config.yaml
n_layer: 12
d_model: 160
n_experts: 64
experts_per_token: 4
d_expert: 112
d_shared_expert: 128
activation: "squared_relu"
moe_layers: [2, 3, 4, 5, 6, 7, 8, 9, 10, 11]
router_score: "sigmoid"
normalize_top_k: false
routed_scale: 1.0
balance_loss: 0.000188
balance_bias: true
init_std_router: 0.0073
lr_router: 0.000829
vocab_size: 8192
norm: "rmsnorm"
norm_eps: 1e-06
tie_embeddings: false
optimizer: "muon_variant"
lr: 0.00684
batch_tokens: 65536
seq_len: 512
train_tokens: 762400000
steps: 11634
dataset: "wikipedia_en"
Below are experts of layer 7 (counted from 0) of a mixture-of-experts language model. Rows are named router (the router's row for the expert), up (a neuron's input weights, with its number), down (a neuron's output weights, with its number) and show model dimensions 0-79. Each number is 200 + 20 x the weight over its row's rms, rounded and kept within 0 to 999.
After each expert's rows: a language model's description of what the expert responds to; "mostly gets" lists some tokens that are sent to it at least half of the time. This comes from a sample of Wikipedia text that the model never trained on.

# expert 50
router,200,202,206,214,209,203,223,203,189,186,225,182,191,212,221,190,199,177,209,160,160,205,199,229,174,195,256,198,202,199,226,179,187,218,193,206,197,206,183,201,221,200,213,174,212,180,206,178,218,176,207,222,215,234,180,185,162,218,194,230,193,209,207,206,187,170,191,199,190,158,202,213,177,205,228,229,176,224,231,223
up0,201,218,192,217,209,201,194,197,173,181,200,216,199,149,171,157,204,204,208,221,172,195,214,213,216,202,231,187,213,203,222,218,206,186,209,185,228,207,232,181,184,179,219,211,173,183,187,204,162,190,224,197,214,200,199,183,235,217,158,209,231,204,173,216,226,227,175,216,145,200,189,189,217,228,223,173,188,181,178,202
down0,218,215,223,169,211,201,217,178,203,225,218,202,236,185,171,219,227,200,202,205,190,190,250,205,178,181,203,173,212,227,240,171,196,156,211,171,220,184,183,196,196,203,195,186,234,162,200,203,187,176,191,154,216,199,198,158,194,221,201,193,224,204,202,214,208,167,202,231,204,184,197,203,203,188,213,193,148,218,222,206
Common nouns ending a noun phrase after the, his or in, mostly buildings and areas, e.g. building, roof, coast, church, country.
mostly gets: " building", " coast", " floor", " roof", " church", " country"

# expert 37
router,194,222,193,202,198,222,163,171,201,205,198,210,192,242,197,187,196,205,241,136,168,198,202,224,186,203,220,198,214,165,204,197,216,205,218,226,205,197,170,222,189,208,210,168,164,190,204,192,190,213,188,195,166,201,198,167,212,199,204,231,175,209,211,205,178,204,169,229,198,216,212,166,160,186,193,210,205,178,205,196
up0,220,193,232,226,250,191,206,208,203,240,175,221,213,167,173,175,220,162,202,175,193,240,183,213,227,216,190,203,214,187,214,243,207,198,192,183,217,198,183,188,213,203,180,166,201,175,230,216,183,197,244,198,190,195,176,191,171,223,202,223,201,219,193,230,237,212,226,216,200,195,181,168,193,205,206,193,162,178,201,214
down0,192,219,213,211,181,234,173,179,213,194,185,211,204,141,215,214,212,193,228,195,195,168,154,171,180,201,214,199,230,214,195,235,196,214,217,208,199,192,196,192,171,200,197,195,205,178,186,229,198,189,195,203,209,214,246,219,218,160,201,197,201,225,164,221,226,191,188,198,202,206,236,248,174,202,195,192,209,199,181,199
The word on or On before dates, months following it, and place words like north, near, along, as in on 14 April.
mostly gets: " On", "On", " along", "\\", " on", " \\"

# expert 14
router,219,192,162,212,175,188,218,206,186,186,201,199,205,220,197,207,222,203,235,147,216,228,230,222,209,155,190,205,186,210,227,187,186,210,174,214,211,209,191,192,205,211,172,195,179,203,210,225,205,245,187,224,197,213,191,193,195,231,189,224,199,230,206,189,214,182,234,184,185,201,222,170,168,177,177,200,191,216,219,208
up0,193,184,196,185,203,202,199,205,170,157,244,181,172,202,219,179,208,187,192,178,227,205,188,208,208,178,202,160,208,214,174,194,199,197,208,214,190,166,194,191,186,193,215,176,176,188,172,198,197,174,212,166,226,216,243,207,222,193,236,239,197,205,196,204,215,209,198,197,194,199,227,199,202,200,221,189,198,209,232,210
down0,202,198,212,190,197,185,207,181,192,198,202,182,223,182,205,197,214,222,248,195,222,218,201,206,210,182,249,236,165,169,223,215,227,206,192,198,182,212,208,193,164,188,185,213,199,209,202,222,189,202,223,219,173,183,204,199,204,182,180,201,236,176,189,222,193,202,205,194,228,182,179,212,225,177,185,169,208,219,192,163
Latin-style pieces of genus and species names and taxonomy labels in species lists, e.g. -idae, -ensis, Genus:, Species:, †.
mostly gets: "idae", " Genus", " †", "ensis", " Animalia", " Species"

# expert 47
router,195,205,174,256,205,220,196,185,183,191,206,168,213,199,207,185,198,188,196,189,148,171,195,204,165,183,203,197,199,170,184,184,210,177,197,212,210,185,204,187,193,197,207,157,174,197,183,217,197,232,192,197,175,207,181,185,202,202,220,227,204,187,168,184,190,198,173,223,212,219,211,209,183,187,187,214,183,201,227,220
up0,161,200,226,211,176,196,202,233,178,188,196,195,175,192,228,191,210,189,241,183,200,194,195,189,205,179,204,216,196,174,243,197,234,192,243,181,200,170,185,208,202,222,207,176,209,161,192,184,163,181,206,180,180,227,195,143,196,225,192,170,189,170,193,168,147,190,211,210,225,189,204,237,174,233,174,182,193,195,172,205
down0,184,175,190,211,212,201,187,178,196,194,186,156,175,158,194,198,163,209,160,221,198,203,225,187,209,207,226,202,195,200,203,231,235,187,175,197,172,213,204,214,201,189,173,196,202,166,195,217,194,197,256,241,206,172,235,205,192,226,216,217,190,198,185,163,227,227,198,201,195,186,178,189,164,179,162,208,189,198,170,220
Pipe separators, line breaks and small numbers in the cells of sports rosters, election results and ranking tables.
mostly gets: "|", " MF", " FW", " DF", " Majority", "="

# expert 60
router,185,187,164,214,175,227,180,170,205,221,188,209,213,234,203,181,194,198,237,152,165,202,240,224,194,163,201,223,184,163,216,187,192,194,186,184,166,220,212,204,195,203,171,211,168,210,216,200,217,176,208,232,175,218,208,165,191,212,181,252,214,221,209,174,198,217,158,190,191,188,200,197,186,192,197,222,192,191,254,184
up0,186,198,167,192,207,190,167,186,185,200,229,212,173,206,245,207,192,201,231,173,187,212,193,185,153,194,185,238,190,198,174,188,202,223,157,182,228,225,209,185,182,229,188,207,207,214,176,216,194,186,181,174,217,159,223,186,183,215,174,195,177,197,199,202,203,227,213,222,220,208,213,154,199,202,186,197,210,175,189,229
down0,186,237,213,190,193,181,200,181,215,207,217,210,237,208,201,190,186,194,190,237,259,175,161,195,211,207,220,211,220,201,179,208,227,203,216,223,217,224,181,215,205,180,179,209,220,209,197,198,181,208,183,195,206,218,224,179,212,237,204,199,146,231,179,207,239,204,191,182,199,184,239,173,188,204,202,191,170,223,210,211
Month names and day numbers in dates, plus in and on before dates, such as 30 August 1915, December 20.
mostly gets: " July", " June", " November", " December", " February", " January"

# expert 44
router,191,219,195,224,169,192,185,189,180,155,164,181,212,190,179,171,241,160,211,175,197,209,202,202,177,194,194,222,220,201,231,214,199,158,225,182,212,232,201,195,235,201,176,198,187,181,208,204,191,233,197,190,212,225,220,172,188,198,201,188,192,224,193,202,229,199,178,223,155,219,196,229,201,230,209,224,194,202,210,195
up0,173,188,182,210,216,224,194,222,169,173,174,211,197,168,197,182,198,154,185,201,180,211,197,235,215,185,212,244,211,187,199,191,163,210,204,224,188,208,218,207,230,234,178,169,220,223,203,204,198,178,171,192,207,200,167,191,186,205,206,203,226,194,167,208,212,210,207,228,154,221,220,195,169,230,187,222,213,214,192,178
down0,186,206,199,225,236,184,178,215,225,168,212,169,196,218,219,214,187,209,211,200,144,191,160,226,182,188,182,188,209,189,193,190,176,169,208,202,207,223,230,231,165,231,182,190,214,165,203,225,220,196,180,223,190,183,195,188,215,234,155,190,208,201,192,164,191,200,227,207,231,170,204,220,215,184,181,206,214,244,183,172
Inner syllables of non-English personal and place names, often Slavic, Spanish or Greek, e.g. Larissa, Casablanca, Aleksandrov, š, č.
mostly gets: "aj", "š", " Alex", "ñ", "amb", " Luc"

# expert 49
router,208,231,184,204,185,214,207,165,199,172,231,231,199,171,201,185,235,193,187,175,186,221,211,216,186,183,209,215,202,197,212,169,186,195,219,188,210,201,204,218,216,182,217,189,164,177,198,198,200,224,169,240,210,186,184,191,201,190,207,224,194,202,214,183,207,203,164,195,183,205,187,199,194,197,201,215,197,218,221,221
up0,167,212,199,228,199,162,184,205,197,201,193,157,186,199,213,226,184,166,205,195,194,223,226,222,194,222,232,184,221,225,200,204,194,206,203,201,176,184,171,206,239,182,187,196,148,177,187,236,191,174,206,208,176,193,188,207,224,210,216,216,171,204,202,177,182,162,222,180,185,170,219,185,182,238,203,129,184,192,158,207
down0,218,173,196,208,177,203,210,191,210,195,182,176,237,213,204,179,187,174,191,227,212,201,226,220,210,199,201,229,199,187,199,182,236,202,213,180,201,193,214,145,169,189,194,207,233,198,199,185,202,215,182,181,188,174,189,190,199,245,192,192,222,195,206,223,207,187,196,196,214,219,202,186,230,189,243,211,166,222,220,175
Word pieces inside foreign personal names and place names, often after an initial capital, such as von, Kr-uty-kh, Pav-lovich, Sel-angor.
mostly gets: " von", " Oak", "isb", "ø", "sch", " Fal"

# expert 61
router,211,207,205,208,199,233,191,184,209,203,205,226,175,224,210,198,190,218,219,180,166,225,208,200,167,194,201,208,177,168,204,213,213,155,181,205,192,214,184,199,238,173,197,188,177,195,213,165,181,193,202,200,186,196,181,173,212,198,218,248,213,203,195,160,188,218,204,220,199,196,208,216,168,205,179,188,146,193,210,222
up0,192,224,177,222,187,199,201,182,187,223,203,235,190,180,190,192,195,208,212,220,230,215,206,224,190,231,202,221,194,178,204,189,201,172,231,185,207,208,235,198,220,189,182,204,223,183,163,198,191,192,221,216,188,197,192,214,203,211,212,212,210,218,247,188,193,204,190,212,218,189,213,220,207,171,182,217,178,218,185,156
down0,177,213,187,239,220,222,190,194,202,208,182,185,241,193,215,182,180,226,257,207,196,203,210,227,209,194,190,210,209,141,215,207,185,192,175,168,214,209,214,204,196,216,161,197,216,168,183,195,212,194,203,213,184,218,198,191,210,166,180,216,166,213,195,198,210,174,190,193,216,204,197,244,178,221,187,168,191,215,215,204
Pipe separators and semicolons between cells in sports and statistics tables, mostly after a score or number, such as 2–1 |.
mostly gets: " —;", " |", "%;", " –;", " Chevrolet", "″"

# expert 52
router,205,244,206,213,188,202,209,179,210,205,241,179,207,186,171,220,230,154,192,167,188,190,226,204,208,163,235,232,177,212,182,175,223,201,203,195,187,237,181,183,237,196,210,207,167,133,209,200,205,198,198,208,245,224,199,198,218,229,192,201,189,204,200,204,189,191,184,187,178,234,218,221,201,186,190,222,186,200,206,174
up0,220,200,199,185,233,153,169,179,240,211,185,223,208,185,236,196,257,224,191,183,206,196,184,186,219,196,223,209,188,247,166,177,225,198,187,228,203,175,201,216,209,225,222,196,240,232,172,213,189,179,227,190,238,188,191,196,190,216,212,195,215,217,227,141,202,202,216,195,196,183,183,171,193,195,195,182,214,175,217,198
down0,189,183,219,188,207,151,215,192,231,219,175,179,226,205,201,185,198,197,220,180,182,183,204,211,209,193,200,178,197,205,163,193,245,183,149,190,188,211,165,178,219,186,190,241,165,192,185,239,197,153,213,190,207,207,203,203,191,214,198,200,188,200,211,186,176,175,198,180,200,207,219,194,208,201,160,226,196,213,164,186
Syllables inside Indian, Japanese and other Asian transliterated names, such as Singh, Bharatiya, Nandamuri, Shibuya.
mostly gets: " Bh", " Moham", "iy", " Raj", "hi", " Singh"

# expert 10
router,179,175,200,198,208,215,193,161,216,200,218,185,184,228,188,214,207,222,201,140,201,203,218,213,174,198,208,215,201,177,205,212,208,187,169,217,192,188,200,208,226,219,176,189,175,146,232,230,184,188,213,232,224,227,198,194,207,227,203,224,217,207,197,183,187,176,192,186,177,177,199,161,151,195,208,187,207,185,243,198
up0,188,153,201,195,174,263,164,192,239,212,178,184,187,212,204,229,182,203,209,185,238,187,205,193,197,180,157,228,205,197,183,225,192,191,198,192,188,175,235,215,186,202,190,189,175,211,199,199,211,227,233,189,210,188,179,186,177,200,225,159,205,188,183,225,225,169,172,200,211,181,215,196,220,204,221,206,206,207,219,189
down0,202,192,192,212,208,167,218,174,179,208,186,204,167,184,226,168,229,195,207,218,184,203,198,196,180,204,202,207,183,185,180,192,197,191,200,208,196,204,201,177,172,226,223,210,201,226,212,222,184,224,224,199,194,205,204,181,226,178,182,188,191,173,196,221,225,180,195,196,211,177,211,205,183,201,239,160,180,197,218,205
Years, birth dates and punctuation in lead-sentence parentheses and place names, such as 1995 after born, opening parentheses, County, Township.
mostly gets: "born", " Township", " Oblast", " born", " footballer", " politician"

# expert 3
router,225,199,197,222,208,240,193,174,193,193,246,179,190,225,223,172,215,213,215,191,176,224,219,231,181,191,194,225,222,185,174,217,185,156,189,168,171,196,210,203,207,213,192,173,189,163,203,216,183,196,188,214,216,163,156,193,221,249,210,201,188,171,240,179,205,192,190,224,207,213,169,209,215,226,214,249,187,222,203,222
up0,227,163,226,238,169,210,194,212,205,202,209,224,191,186,227,242,213,186,183,183,213,206,213,213,191,183,194,168,193,191,181,175,218,167,178,212,224,199,198,203,191,211,196,179,210,223,216,218,215,235,171,205,234,181,223,233,172,207,197,219,187,217,247,209,204,212,249,207,225,197,198,228,175,183,221,196,211,221,209,233
down0,193,180,199,205,232,243,221,209,193,208,229,201,196,225,233,212,167,211,160,230,184,185,211,212,184,197,231,175,187,205,220,214,190,227,201,187,196,200,185,183,214,220,202,217,189,242,205,200,245,190,193,174,205,204,181,225,231,181,202,216,223,197,215,211,189,189,179,213,219,150,219,208,224,237,209,219,215,199,214,203
Cells, pipes and party names in election result tables and political biographies, such as Party, Votes, Democratic, Turnout.
mostly gets: " election", " Democratic", " Votes", " Republican", " Candidate", " Liberal"